config = dict(
    num_hidden_layers=13,
    hidden_size=192,
    n_experts=128,
    experts_per_token=8,
    d_expert=32,
    d_shared_expert=64,
    hidden_act='geglu',
    moe_layers=[1, 2, 3, 4, 5, 6, 7, 8, 9, 10, 11, 12],
    router_score='softmax',
    normalize_top_k=True,
    routed_scale=1.0,
    balance_loss=0.00271,
    balance_bias=False,
    router_cosine_scale=10.0,
    router_bias=True,
    shared_expert_gate=True,
    init_std_router=0.033,
    lr_router=0.000631,
    vocab_size=32768,
    norm='rmsnorm',
    norm_eps=1e-05,
    tie_word_embeddings=False,
    optimizer='adamw',
    learning_rate=0.00139,
    beta1=0.9,
    beta2=0.98,
    max_grad_norm=2.0,
    batch_tokens=[16384, 32768, 49152],
    max_seq_len=512,
    train_tokens=288900000,
    max_steps=8868,
    dataset='wikipedia_en',
)
Below are experts of layer 6 (counted from 0) of a mixture-of-experts language model. Rows are named router (the router's row for the expert), down (a neuron's output weights, with its number) and show model dimensions 0-191. Each number is 50 + 12 x the weight over its row's rms, rounded and kept within 0 to 99.
After each expert's rows: a language model's description of what the expert responds to. This comes from a sample of Wikipedia text that the model never trained on.

# expert 12
router:46 65 42 37 60 45 54 71 43 37 38 49 52 55 68 64 76 64 35 52 52 63 55 68 50 74 30 42 56 47 71 48 39 56 33 56 67 58 68 58 41 58 57 40 47 58 33 32 58 33 54 43 66 62 40 59 42 51 32 56 55 44 42 59 33 59 58 29 47 49 72 55 49 56 39 48 65 47 58 53 43 47 31 35 53 45 43 34 43 54 68 37 49 64 52 40 44 61 52 43 29 86 42 47 50 56 45 81 64 47 68 53 62 44 54 66 56 40 53 40 38 26 48 44 42 67 50 46 40 55 52 45 47 74 39 59 47 58 40 75 43 57 40 40 41 51 40 55 44 55 38 68 30 42 47 35 58 64 40 66 44 37 31 68 26 57 44 46 31 55 38 57 43 29 48 29 53 42 37 47 58 48 37 54 85 66 65 47 61 45 54 58
down0:74 39 41 47 56 27 58 56 41 60 56 53 27 50 59 39 77 48 50 56 35 46 54 46 58 35 28 41 53 39 46 40 64 64 42 58 63 51 51 61 51 33 58 49 44 64 51 55 39 50 56 33 73 62 62 40 50 37 47 59 36 48 42 49 70 52 43 31 42 54 62 39 46 58 56 68 51 45 54 44 52 70 32 51 61 47 68 53 62 66 49 56 46 48 63 50 56 35 50 52 77 51 48 63 37 53 47 45 41 27 59 40 41 47 23 52 53 55 56 36 33 48 65 44 23 40 35 41 45 53 56 47 54 59 56 35 62 56 53 26 34 54 36 58 71 54 67 54 63 26 34 36 53 66 51 47 31 39 24 41 56 23 49 49 37 67 53 40 64 58 50 93 54 56 54 43 38 26 52 33 33 62 52 24 58 49 49 63 38 47 41 46
down1:34 51 82 79 74 57 47 63 66 44 63 46 37 72 63 34 42 31 49 66 73 74 44 50 53 45 42 62 54 36 54 39 38 81 47 64 61 52 33 46 51 56 44 47 55 52 65 51 62 50 61 50 52 45 65 60 42 78 47 80 50 53 55 54 51 48 60 46 55 49 51 54 33 58 42 37 36 48 21 64 63 59 65 55 59 45 76 47 73 36 19 51 61 57 69 52 55 49 52 42 46 56 58 37 58 35 47 31 60 41 67 29 58 60 62 58 59 57 42 50 59 56 39 41 71 52 51 42 88 26 60 49 32 63 51 46 59 36 54 60 48 36 39 49 43 56 46 54 45 44 49 53 64 52 55 49 60 65 64 62 52 68 44 51 58 70 71 47 50 56 63 49 63 46 46 62 66 45 55 70 48 63 47 53 49 63 47 47 51 59 53 44
down2:44 52 51 39 46 35 43 47 41 62 33 22 50 71 50 51 47 41 28 48 57 45 60 47 43 61 44 44 67 51 61 42 41 49 47 33 70 58 50 60 61 40 57 26 34 36 52 46 68 47 57 35 60 61 62 56 44 45 62 70 65 42 62 50 61 47 48 51 54 45 46 51 25 62 40 99 46 55 62 46 48 48 40 62 51 43 46 48 76 50 55 47 53 58 58 53 43 59 37 41 73 59 51 66 44 44 51 44 63 61 47 52 64 58 58 62 55 62 61 39 41 49 44 95 47 40 72 52 59 68 37 70 50 51 57 48 45 41 62 83 32 69 57 38 77 58 42 55 42 39 56 44 48 37 55 57 44 51 36 41 57 47 54 52 53 49 79 53 54 68 36 48 50 51 25 56 53 44 53 55 61 57 38 35 44 56 55 36 55 44 23 48
down3:33 59 35 56 22 60 27 26 48 67 48 23 22 39 56 44 57 57 40 43 66 76 43 45 56 28 61 75 52 52 53 68 39 69 47 46 53 52 50 55 47 36 59 33 17 39 38 41 35 53 64 46 63 43 56 52 59 47 53 58 45 29 33 53 24 44 28 67 39 52 46 76 46 56 34 42 54 51 29 35 43 55 44 58 52 31 59 50 53 34 38 71 46 54 33 67 48 35 51 47 35 44 38 59 49 38 33 39 51 55 53 67 63 66 55 50 54 60 59 49 36 37 51 76 40 63 41 46 69 68 56 71 61 48 37 36 62 52 35 63 54 56 67 49 67 60 59 45 52 62 53 41 54 54 43 31 51 63 48 48 51 53 60 54 54 58 49 34 46 55 50 63 53 33 33 53 38 42 38 50 57 58 26 50 44 46 59 48 28 60 48 46
down4:52 39 48 51 36 67 51 34 60 53 49 43 90 44 53 44 44 45 58 63 49 30 34 35 45 45 44 55 35 33 56 50 33 53 68 64 45 47 50 55 65 77 56 33 64 41 54 34 30 48 28 33 33 52 67 39 40 29 65 60 51 34 53 54 51 54 53 59 23 45 43 39 47 40 44 42 49 41 54 64 63 49 48 54 60 52 36 50 53 57 61 67 46 42 50 43 80 55 57 63 44 57 63 48 44 75 75 52 46 35 62 48 42 57 47 26 55 52 55 49 52 63 47 68 63 48 68 51 41 48 75 58 57 49 55 60 49 73 40 69 54 65 59 44 41 43 68 61 43 36 51 52 36 46 55 68 35 38 35 65 46 46 31 69 54 38 31 52 53 57 40 46 42 65 17 52 66 57 28 56 59 48 44 43 40 24 50 51 49 38 69 59
It responds to: Adverbs and forms of be/become after a subject, especially almost, nearly, often, being, became, and -ly/-ically endings.

# expert 55
router:40 48 61 38 52 46 59 28 84 59 49 51 48 44 50 48 45 54 35 35 55 24 65 48 51 47 50 30 64 65 49 55 38 54 25 33 29 60 52 45 40 50 47 72 62 59 72 56 53 72 68 44 54 59 47 52 42 42 55 47 36 38 22 47 50 52 24 29 23 35 45 31 51 53 63 53 35 38 57 64 39 56 41 51 59 46 65 48 52 65 51 41 52 52 33 29 40 33 47 40 59 38 48 40 76 60 64 76 49 65 50 50 48 56 29 47 44 59 50 56 55 50 56 52 56 59 43 41 49 56 75 49 51 40 34 51 64 46 21 52 58 47 61 62 41 49 54 52 24 68 65 54 56 63 52 57 56 67 57 61 39 55 56 36 62 38 23 72 64 40 64 32 50 67 54 59 38 58 51 45 55 52 61 55 39 58 44 68 28 40 36 55
down1:65 52 59 68 42 44 62 43 42 34 63 38 42 23 63 42 40 28 61 35 58 43 16 38 33 54 34 51 63 49 45 41 43 60 33 60 57 46 61 56 23 50 54 27 57 59 72 60 73 66 59 61 32 48 35 64 50 36 40 56 34 42 51 53 47 57 31 37 32 68 58 60 49 64 60 34 67 65 19 49 53 55 46 61 55 34 52 59 54 48 36 46 47 41 50 67 47 40 49 52 35 32 35 36 60 21 33 35 74 53 67 59 40 63 71 50 56 34 37 37 51 43 40 45 47 45 59 36 43 50 61 39 68 75 48 41 59 43 59 44 45 55 31 59 57 55 67 66 44 44 47 44 58 53 62 50 54 39 49 33 50 33 36 46 44 45 47 60 46 39 34 57 57 57 39 70 63 46 56 47 52 61 56 58 45 30 43 46 67 30 51 42
down2:35 55 62 52 33 38 52 46 66 46 41 79 67 50 59 36 42 63 66 57 51 38 00 66 43 32 49 52 49 67 54 36 37 42 55 61 44 45 44 62 60 21 48 67 48 36 58 32 54 56 62 41 52 48 52 61 49 46 62 62 41 55 65 57 41 61 46 65 64 60 45 57 51 61 44 74 55 61 66 46 47 53 32 48 40 43 39 40 49 27 41 35 47 53 37 63 54 36 51 58 70 69 48 37 37 59 65 52 36 47 49 48 40 63 30 41 46 23 51 57 54 63 34 64 51 44 52 55 34 46 65 58 47 50 61 60 41 43 39 52 44 55 62 23 52 45 45 54 52 51 57 45 59 46 45 70 53 42 52 55 48 56 61 57 76 39 60 72 56 64 18 28 45 43 43 79 46 53 45 59 52 37 68 46 68 44 62 61 57 47 38 52
down3:58 54 64 34 69 56 50 59 47 33 63 62 61 51 27 38 43 61 28 54 49 68 63 47 43 47 44 71 66 50 45 42 41 45 50 53 28 52 58 42 53 41 40 57 50 60 60 39 72 69 42 28 45 59 58 52 46 51 50 46 57 40 63 59 38 46 41 45 58 55 40 79 60 27 41 47 51 76 32 59 37 50 37 49 33 49 48 55 54 81 44 49 54 47 43 52 62 66 46 45 53 53 45 57 53 32 29 49 56 24 60 44 31 44 43 42 54 61 44 58 47 85 72 25 36 68 45 42 34 39 45 45 47 80 59 50 52 39 45 53 58 41 47 44 48 82 53 49 49 48 48 70 45 56 65 68 75 58 44 60 25 55 38 48 68 35 52 52 54 49 44 45 53 52 43 55 67 41 68 43 55 64 52 50 24 44 28 68 43 45 40 34
down4:44 43 46 70 46 34 68 74 45 49 41 53 35 63 45 53 61 71 39 59 50 46 38 47 74 38 55 44 60 50 48 41 49 50 21 52 40 36 58 58 27 53 41 71 56 30 50 61 54 66 63 40 34 35 49 53 66 40 47 31 41 58 35 52 61 62 58 42 74 47 40 44 44 39 65 49 40 51 56 48 40 90 16 39 55 67 52 51 40 45 49 68 58 37 35 35 40 49 32 54 69 58 44 55 36 36 57 53 53 46 49 43 29 65 68 59 53 38 59 40 41 61 51 50 44 43 33 70 51 55 63 30 52 40 50 66 34 49 48 36 43 42 43 47 52 51 66 70 48 48 45 54 42 42 63 36 51 49 24 71 60 28 68 51 53 69 57 40 46 37 46 63 26 43 50 48 42 46 51 38 62 40 49 56 54 51 66 47 36 43 40 84
down5:57 58 41 31 56 41 45 57 56 22 31 59 26 60 44 39 41 45 50 64 42 54 62 50 71 48 58 76 81 59 51 45 53 37 35 55 61 64 45 51 43 50 44 34 61 50 60 45 65 47 53 48 50 40 41 49 46 56 49 48 42 48 32 48 61 30 38 57 61 47 40 46 47 53 39 36 45 57 33 49 68 63 38 48 57 55 36 61 54 50 37 46 65 25 67 42 39 27 45 43 39 46 49 49 42 51 61 23 58 63 42 52 50 32 39 51 56 53 29 54 52 69 43 49 65 54 39 57 58 44 55 33 77 65 62 60 46 42 39 37 44 45 44 53 40 62 25 38 56 52 48 47 55 47 76 60 85 38 59 44 59 48 73 44 36 74 50 53 68 54 48 55 57 44 59 14 35 21 52 55 65 59 54 39 55 44 32 53 27 30 53 35
It responds to: Numerals in tables, dates and scores, especially years like 2008, 2018, plus digits after dashes, commas or dollar signs.

# expert 11
router:73 31 39 44 60 55 35 46 64 36 61 48 26 46 72 53 43 28 36 65 44 55 62 39 48 34 47 50 50 36 32 50 40 45 56 50 43 43 53 48 63 42 43 55 53 48 60 34 42 56 51 45 45 43 30 53 61 60 47 67 51 54 33 63 62 42 46 51 49 47 51 55 54 47 53 51 74 36 61 47 53 59 23 60 66 51 70 69 63 62 27 54 52 64 59 46 54 43 67 31 45 48 55 62 27 43 56 47 52 41 54 54 42 43 62 38 64 46 51 66 56 48 63 46 43 39 38 39 40 53 30 43 47 54 51 34 49 66 33 38 36 06 45 39 51 62 45 52 35 40 62 52 63 47 36 51 79 58 46 53 35 78 57 38 65 43 47 69 53 39 26 52 41 42 48 44 36 47 11 46 22 59 41 52 60 58 49 60 29 30 41 51
down0:24 44 54 40 41 52 38 49 50 59 67 58 50 55 38 33 47 48 32 63 75 33 63 47 28 50 44 47 55 62 59 46 37 30 56 62 64 49 62 52 39 42 57 53 43 33 52 53 36 30 68 44 46 45 42 50 66 42 61 50 59 56 55 54 45 46 40 61 42 64 41 44 40 39 48 30 55 28 64 55 50 45 43 43 46 39 67 52 72 43 37 52 78 45 60 52 66 76 63 57 37 27 52 45 53 59 46 60 50 42 60 58 41 55 48 54 57 55 51 46 66 48 56 40 52 57 48 40 69 48 33 31 66 59 55 57 61 53 24 25 55 52 55 27 52 16 54 46 57 56 69 57 50 40 56 50 48 49 33 69 61 59 54 27 69 33 54 31 31 38 55 42 54 35 15 52 38 67 43 59 45 68 58 55 57 61 71 62 61 69 69 34
down1:59 48 58 58 31 44 64 54 65 59 58 56 73 48 38 53 50 58 72 34 52 47 63 54 44 58 46 50 54 43 35 41 37 58 40 63 56 37 57 41 79 21 43 51 47 67 45 68 49 56 27 22 56 20 41 61 48 57 59 40 63 49 44 55 49 35 60 48 30 43 54 57 47 64 74 58 28 36 45 45 45 55 74 50 64 44 72 55 40 33 66 54 53 57 46 60 52 66 67 65 54 44 30 50 48 47 59 51 63 47 50 47 49 52 39 55 63 50 68 67 44 42 44 59 42 49 46 60 56 48 48 32 68 64 43 25 50 38 57 53 37 40 44 33 64 59 50 48 50 51 76 38 42 45 61 58 45 52 41 38 74 49 45 70 52 48 44 49 48 69 48 50 75 58 21 61 55 64 60 37 49 84 68 59 27 29 50 39 48 43 53 70
down2:55 29 47 29 53 63 41 61 41 44 52 69 66 54 63 77 48 38 59 39 35 53 66 40 48 58 38 35 59 73 56 55 74 42 39 24 64 50 38 57 43 51 53 51 56 55 68 66 66 63 48 44 38 38 58 48 34 44 59 46 49 38 45 54 62 29 36 35 62 50 32 53 41 46 61 77 64 57 71 47 26 55 25 46 61 63 49 55 59 45 27 60 36 45 61 64 43 51 72 64 44 49 47 49 61 56 60 46 50 32 47 47 64 55 35 60 33 73 53 51 42 51 56 75 67 60 71 48 42 58 53 42 58 56 61 52 69 55 40 58 50 33 51 33 55 68 50 44 42 35 69 65 62 51 51 49 33 44 39 75 74 71 62 41 56 50 43 44 63 31 43 69 37 49 23 58 45 42 51 35 44 43 41 48 53 66 45 47 41 44 48 33
down3:48 46 51 42 70 46 57 46 50 54 50 61 58 68 33 30 34 46 37 47 55 32 33 34 67 46 34 34 61 40 54 51 57 47 38 64 55 74 62 44 51 35 68 43 55 55 65 81 41 45 16 46 56 50 30 42 38 45 32 55 49 57 51 34 37 66 41 31 59 62 55 41 63 48 54 68 61 54 50 67 36 53 36 33 45 50 57 66 45 55 33 58 43 51 49 66 65 37 74 30 59 37 65 26 45 59 37 49 43 60 46 56 58 38 46 54 32 77 42 47 53 44 53 26 35 46 46 47 51 50 55 68 42 54 65 68 51 46 48 62 35 42 60 50 38 63 54 29 52 40 59 55 46 46 33 56 64 46 53 39 49 50 31 42 47 41 40 49 36 68 61 41 61 50 87 38 41 22 32 60 39 68 54 48 49 39 70 40 56 50 42 61
down4:52 35 62 53 51 65 56 50 49 60 41 64 47 32 25 38 63 54 41 68 47 58 61 46 51 51 36 48 48 71 59 62 41 52 45 45 36 60 53 48 60 65 69 65 58 42 73 58 48 46 65 46 36 51 67 43 53 43 44 34 39 51 50 32 58 55 32 44 63 35 44 38 53 27 62 43 55 52 52 37 47 48 37 62 88 56 43 46 53 54 37 53 75 48 48 45 53 59 37 59 55 59 33 32 50 74 40 35 74 60 67 60 52 42 67 67 43 65 42 57 62 73 71 69 38 44 56 41 33 51 68 34 36 61 59 34 40 32 52 39 70 65 42 54 48 43 48 21 59 33 47 48 51 53 65 53 41 43 29 52 43 49 51 42 61 59 59 70 51 50 50 47 49 64 28 66 51 51 56 41 64 32 61 44 36 28 31 29 50 63 73 55
It responds to: Past participles right after was, is, are or were in passive clauses, such as located, built, erected, given, considered; common in taxonomy articles.

# expert 16
router:55 38 53 64 39 46 44 60 47 04 58 52 35 53 42 70 56 48 42 43 67 59 66 52 46 70 59 46 54 48 49 37 74 81 52 42 43 32 52 40 70 32 34 47 64 65 34 40 66 63 46 62 47 47 55 44 50 61 42 37 45 55 70 71 51 30 57 44 34 55 61 46 51 64 34 48 47 50 47 47 51 45 54 51 35 48 77 59 46 73 36 45 33 49 55 36 51 51 46 41 53 39 33 53 55 40 48 53 42 33 61 61 68 45 54 44 57 49 59 52 50 52 34 54 39 47 44 23 56 40 38 31 30 55 64 65 62 61 52 17 45 45 48 56 52 52 58 39 58 32 43 57 55 45 33 51 67 56 66 44 43 45 52 57 51 53 63 42 27 22 30 50 35 39 55 51 63 53 19 32 50 54 53 43 55 59 51 69 33 36 63 69
down0:56 44 72 43 67 49 59 20 50 58 63 66 62 58 56 37 58 34 53 48 69 41 51 35 42 44 40 43 34 39 27 57 41 47 51 73 51 67 54 47 50 73 58 52 43 36 59 59 45 63 68 66 47 71 59 48 67 55 38 54 53 58 40 41 61 46 29 50 33 46 43 46 58 43 49 59 54 21 59 42 70 52 58 76 57 47 35 53 55 42 48 49 61 50 57 58 39 64 62 53 43 49 57 50 60 23 53 43 58 52 62 54 65 37 45 40 66 74 31 59 48 44 35 49 36 41 70 40 47 57 38 39 57 22 53 35 42 39 44 63 52 48 61 52 23 64 43 74 32 49 78 26 57 46 63 40 29 57 45 37 56 68 49 62 59 54 45 57 62 53 51 40 53 53 29 53 81 55 53 54 63 70 52 59 44 58 57 43 47 71 40 60
down1:50 47 36 66 63 71 51 53 22 43 22 70 69 49 37 54 38 45 52 53 47 51 38 53 32 51 42 53 32 55 43 46 36 48 41 78 62 48 68 29 48 58 64 59 75 43 50 63 45 58 52 60 26 49 45 53 46 56 65 36 33 51 53 26 48 18 53 52 68 37 34 26 19 41 63 43 70 51 52 57 50 60 40 56 51 47 47 45 53 52 35 30 53 55 48 51 37 36 52 54 50 32 38 57 61 39 48 31 58 66 67 60 30 61 71 66 59 34 50 51 44 36 64 48 59 41 44 51 53 52 61 59 51 53 62 50 45 67 37 50 47 70 50 26 43 58 49 47 58 67 73 53 58 57 53 52 40 39 38 61 50 55 30 58 55 38 33 43 50 41 51 32 57 49 65 62 43 63 62 58 60 68 74 32 47 32 48 44 55 56 59 28
down2:72 32 61 85 44 31 59 54 51 22 63 84 41 77 43 51 39 57 52 43 51 61 47 47 43 55 32 44 55 40 61 50 64 45 49 57 57 59 39 41 55 36 41 52 32 70 18 54 37 83 56 36 59 48 45 54 44 49 49 36 45 34 38 58 57 51 65 41 50 49 29 49 50 65 56 50 47 58 49 43 37 62 34 67 18 43 56 46 55 39 37 42 56 74 34 45 63 45 52 34 54 44 57 71 42 33 19 62 41 58 61 48 45 55 48 53 37 51 64 44 41 24 44 38 64 54 44 43 67 42 38 58 67 53 62 68 33 55 46 49 63 57 40 49 49 66 68 44 51 53 45 62 42 67 39 44 48 70 49 39 41 42 41 37 53 51 40 62 53 60 45 49 58 57 72 61 42 60 55 59 59 57 42 59 37 53 66 51 62 28 42 51
down3:44 41 45 43 62 37 43 46 51 35 38 46 69 59 47 34 30 56 74 50 63 55 55 60 69 37 36 42 49 43 39 44 45 45 54 76 61 59 64 37 42 62 64 51 63 33 32 51 22 41 54 49 53 31 32 48 29 39 48 42 35 67 71 61 46 55 64 67 48 38 48 62 38 52 58 36 73 61 30 49 37 51 65 33 54 55 77 31 68 38 43 45 66 53 41 46 68 36 48 51 45 52 60 62 43 44 55 59 56 56 47 46 35 52 58 19 48 43 30 65 60 40 62 45 48 39 48 50 52 65 56 66 49 49 49 26 59 46 72 56 48 41 41 42 44 62 59 51 60 46 48 43 60 50 50 56 26 39 52 50 61 58 27 68 59 48 60 35 47 49 59 66 55 44 30 38 26 69 77 51 57 73 57 42 55 46 19 46 36 43 54 35
down4:38 42 38 59 69 65 46 13 36 56 46 37 51 43 37 64 52 62 49 68 71 38 59 56 43 44 53 32 62 65 68 66 47 48 55 45 73 56 70 63 60 60 29 41 43 55 62 50 60 46 58 53 65 55 31 45 60 20 54 62 55 65 30 47 56 32 51 47 54 66 45 44 68 54 25 55 52 41 44 58 52 44 49 56 60 56 55 48 53 43 64 32 51 58 39 53 34 40 35 49 46 57 46 42 42 41 52 65 63 49 46 26 61 57 50 49 50 48 50 60 48 58 34 47 59 66 45 40 63 31 44 51 44 62 63 66 26 37 54 53 46 47 55 48 50 67 49 64 43 30 41 49 46 73 39 56 52 52 49 38 65 80 36 74 45 31 53 44 71 44 29 52 45 51 09 44 54 47 52 43 45 46 52 59 40 33 25 58 52 74 67 61
It responds to: The is/was and a/an right after a subject in lead sentences, like "(Myiodynastes luteiventris) is a", "was an American".

# expert 17
router:36 54 66 38 35 44 32 61 45 53 40 49 62 50 51 48 70 47 39 22 45 40 51 48 56 67 77 51 42 63 56 39 55 72 38 44 34 45 65 48 58 41 55 49 61 44 61 40 64 39 58 49 52 69 53 39 29 44 57 36 71 51 37 70 74 72 38 43 55 44 49 34 67 48 56 41 56 52 49 66 47 54 55 42 39 44 51 40 41 59 47 28 58 53 48 62 60 50 41 40 39 57 59 24 73 56 30 38 45 72 45 38 70 46 43 57 62 54 45 38 51 40 45 51 43 64 56 40 61 38 61 52 69 23 23 53 71 43 54 65 64 30 69 64 42 44 37 50 34 41 61 65 44 56 44 39 62 36 72 57 49 44 44 43 50 53 29 49 44 31 75 56 38 86 50 50 48 70 48 53 69 36 55 52 40 66 49 64 62 51 38 52
down0:55 79 33 51 42 43 57 50 38 66 66 34 37 56 70 59 55 43 61 56 47 52 18 48 62 55 50 25 57 42 48 50 44 36 42 63 37 60 67 44 53 33 50 41 27 61 50 44 49 41 47 44 43 41 23 43 57 48 67 66 45 50 42 65 60 61 63 45 59 44 45 49 55 66 48 24 54 43 37 37 51 38 43 59 56 60 63 58 53 44 58 27 30 58 53 45 40 46 42 51 49 37 11 69 59 50 38 54 43 56 29 49 49 32 28 48 45 44 51 47 28 38 52 45 70 36 43 53 40 81 56 32 38 49 59 39 37 60 51 31 56 47 62 49 56 46 54 62 55 33 38 57 46 34 48 60 64 71 51 51 45 30 70 30 43 64 55 42 37 54 46 69 46 46 49 59 38 32 44 63 46 44 45 54 62 65 85 72 60 49 46 44
down1:29 42 60 36 51 45 34 35 47 39 47 60 62 63 45 62 39 39 54 37 62 57 50 38 52 45 46 47 38 60 46 53 61 59 58 47 42 71 33 46 59 58 62 50 65 60 44 44 43 59 52 55 58 46 61 39 63 34 18 62 44 46 37 31 60 17 68 39 56 60 56 37 56 25 25 46 43 52 50 50 57 52 60 49 50 49 37 62 28 38 46 53 52 38 52 51 42 23 65 44 68 42 55 57 76 52 32 50 64 45 53 45 61 42 47 50 50 35 33 69 58 61 47 63 59 23 57 62 66 41 39 66 41 33 36 71 48 47 51 57 52 66 63 60 32 47 54 48 44 60 60 47 42 62 50 27 73 39 32 32 65 68 46 46 30 45 57 46 62 45 38 72 68 37 28 32 23 48 55 50 47 60 69 53 48 29 56 40 56 55 56 35
down2:54 58 45 50 36 78 46 51 43 49 45 31 49 48 40 45 43 52 48 55 56 59 53 61 56 52 69 72 41 54 53 39 49 39 57 33 34 38 52 40 56 51 39 54 63 85 40 43 35 44 73 35 59 48 31 58 43 73 44 58 50 57 22 56 46 56 43 34 30 44 68 31 60 50 64 51 51 25 39 50 58 49 57 64 41 38 46 62 74 57 36 60 34 61 64 50 52 57 50 46 43 76 44 60 40 35 66 49 59 34 40 64 39 57 35 44 67 36 43 75 51 51 48 51 62 36 49 59 40 59 53 51 52 38 40 65 42 58 58 48 53 60 42 35 33 61 54 50 40 30 47 61 55 54 30 43 61 53 70 79 51 29 59 56 40 55 70 38 63 49 64 60 48 20 74 38 66 48 38 40 43 67 28 59 41 56 49 66 30 57 55 63
down3:34 43 65 40 36 44 58 41 43 51 56 76 61 25 37 53 54 41 43 47 47 48 57 43 49 55 35 50 47 26 41 47 40 55 50 38 34 51 46 65 42 51 37 46 54 67 61 65 59 38 45 50 46 56 69 43 71 54 75 55 56 44 41 41 48 31 58 51 52 55 59 60 48 62 52 71 41 61 81 65 47 66 35 45 53 64 56 68 44 39 64 49 68 34 44 69 27 77 51 52 67 53 31 45 52 52 60 46 49 38 54 44 48 19 66 52 46 49 61 57 70 68 45 34 36 62 49 39 41 56 22 41 49 54 55 54 33 43 58 35 53 55 50 61 52 45 61 32 49 55 43 40 28 45 54 49 51 60 45 52 53 37 67 42 57 56 31 58 46 39 51 47 37 55 33 72 20 70 53 53 51 46 06 62 64 55 41 29 44 53 45 70
down4:55 24 47 36 39 62 70 55 47 72 56 69 24 55 72 33 50 55 65 62 34 43 50 57 46 55 37 76 55 50 61 46 53 48 41 54 44 54 54 68 52 43 61 42 51 53 44 52 79 41 57 35 70 33 68 63 41 42 67 61 44 39 62 60 42 44 55 68 71 27 59 40 33 49 48 53 44 42 43 44 18 57 43 44 57 61 41 52 50 39 56 55 48 48 35 58 68 57 67 54 60 47 43 70 45 60 54 34 37 52 49 48 39 52 62 47 44 39 68 23 40 36 37 53 64 49 49 48 43 64 62 50 37 63 50 57 40 36 50 64 62 44 90 44 57 56 39 53 42 49 48 41 40 39 35 75 65 56 62 29 55 64 56 48 60 51 52 45 42 55 69 47 58 46 44 23 38 46 42 48 31 49 44 37 51 42 54 58 78 21 61 35
It responds to: Numerals as digits or words in tables, scores, dates and statistics, such as four draws, 44 killed, 13 April.

# expert 18
router:45 54 57 34 45 36 55 75 35 69 34 50 54 42 34 56 41 48 57 51 49 36 35 52 55 47 60 59 25 70 53 43 50 43 54 54 51 52 75 44 58 42 17 65 66 58 63 53 44 35 16 56 65 38 49 65 55 43 71 44 48 65 65 41 37 53 50 63 52 59 38 46 56 52 51 55 28 54 46 55 30 32 60 24 50 60 41 45 41 44 39 36 58 49 40 46 74 60 62 66 62 35 40 33 53 61 51 60 28 61 55 39 36 37 40 52 28 46 36 35 61 56 54 45 33 52 50 42 56 38 36 53 38 32 43 58 30 39 44 38 28 46 67 47 47 45 56 46 52 48 52 64 67 53 51 53 39 59 54 71 59 41 31 39 64 30 38 53 37 43 63 39 50 55 50 55 46 38 73 48 51 41 76 58 18 68 54 62 48 42 33 53
down0:34 52 35 56 65 55 37 59 47 58 71 55 56 37 47 48 68 32 54 50 67 59 73 47 32 45 57 41 38 57 37 58 48 57 59 59 42 64 36 38 64 47 50 65 43 45 40 71 28 48 57 57 47 31 41 54 51 31 47 57 47 36 65 66 63 52 56 54 69 56 45 40 56 32 29 49 52 59 60 14 41 52 46 55 45 61 41 49 39 56 55 45 46 64 53 57 59 52 65 47 46 60 33 64 54 33 47 29 51 49 79 53 60 50 31 41 47 28 57 40 47 47 26 34 56 62 60 50 66 57 60 42 65 49 43 34 75 51 63 45 40 33 56 35 37 48 62 55 49 39 46 63 66 39 54 45 52 52 53 72 64 56 60 56 47 46 44 44 40 33 50 61 62 75 34 62 85 23 68 60 60 69 67 51 29 37 56 37 68 63 55 63
down1:41 26 48 49 50 43 42 74 24 44 65 56 53 57 45 48 57 49 62 66 42 63 47 64 56 56 52 32 55 58 81 57 46 49 50 35 49 51 50 43 50 30 57 48 64 61 66 50 48 57 29 51 24 56 55 56 65 49 65 40 30 57 33 51 34 72 48 41 43 56 43 54 37 40 50 66 47 38 79 47 34 67 61 32 53 49 60 51 62 81 47 20 51 45 48 38 38 36 57 51 61 16 44 58 53 68 36 40 57 48 47 49 46 70 44 47 30 61 37 62 48 44 58 41 26 49 63 69 62 44 53 71 55 36 67 44 45 47 49 42 41 48 50 68 36 52 48 42 54 52 51 61 44 50 49 58 40 45 57 50 44 33 36 42 79 49 58 46 50 72 64 61 43 62 56 27 22 26 43 68 59 68 60 44 51 56 45 35 51 49 57 60
down2:57 70 47 63 38 39 32 18 49 56 60 57 46 43 51 26 45 59 49 64 67 53 44 49 43 58 63 55 62 18 40 54 55 46 61 51 50 71 50 66 53 47 69 40 51 40 47 55 49 59 49 66 37 57 75 52 51 48 53 39 53 37 45 41 47 63 50 41 49 50 43 36 66 54 36 38 46 35 60 31 43 47 44 34 58 45 28 42 61 45 55 57 57 51 52 79 67 40 39 37 34 38 41 48 51 44 57 36 73 56 72 55 52 72 50 60 43 47 50 43 60 34 40 36 72 55 56 40 68 51 30 61 65 45 56 70 56 68 41 53 55 57 65 38 40 59 34 62 63 48 57 32 33 46 39 67 66 47 45 55 52 46 69 44 30 46 39 43 57 38 47 53 37 75 51 58 55 64 37 74 46 58 44 63 67 31 52 46 94 44 39 61
down3:37 43 39 42 40 36 33 63 40 40 48 62 47 63 44 53 45 46 65 58 48 44 60 53 71 57 47 45 58 52 51 53 57 41 43 37 61 56 33 37 37 30 62 51 73 73 55 29 39 34 41 65 41 57 49 49 43 35 26 38 36 74 43 59 67 66 64 46 23 50 55 62 44 49 52 82 20 36 39 56 81 55 55 27 35 45 46 60 43 70 66 51 31 45 43 63 44 63 43 45 39 47 32 45 37 62 55 47 39 43 44 57 58 30 53 51 57 68 68 55 57 56 61 31 52 60 51 52 59 52 39 51 40 45 57 50 28 69 46 46 47 61 40 58 59 46 51 64 61 53 46 48 62 36 68 72 51 64 47 42 39 50 49 66 51 48 49 65 41 55 43 69 59 44 82 49 39 37 64 65 40 68 76 39 46 59 45 64 42 32 40 44
down4:40 54 50 38 54 53 44 38 56 42 52 24 61 31 53 50 43 58 54 53 68 51 46 43 60 45 47 68 44 55 43 36 33 53 39 39 65 65 50 65 58 59 43 47 58 41 42 56 58 68 63 57 27 25 71 55 51 42 70 61 78 45 39 67 51 57 52 54 33 50 40 69 49 31 28 33 57 68 41 48 70 55 55 71 47 66 65 48 71 65 64 74 31 53 51 61 57 30 34 52 45 72 73 39 52 51 56 57 63 30 43 40 66 41 66 64 64 39 50 51 46 54 59 49 49 55 62 64 61 43 67 44 52 42 27 56 60 54 64 44 62 44 43 45 57 42 38 50 47 67 61 44 59 53 43 54 38 58 77 53 44 68 35 37 21 43 34 58 31 67 55 60 43 44 66 53 57 64 38 41 59 55 66 77 64 35 44 37 51 53 49 59
It responds to: Year numbers after in, during or month names, such as 1998, 2019, 1864, plus pronoun him and closing brackets or quotes.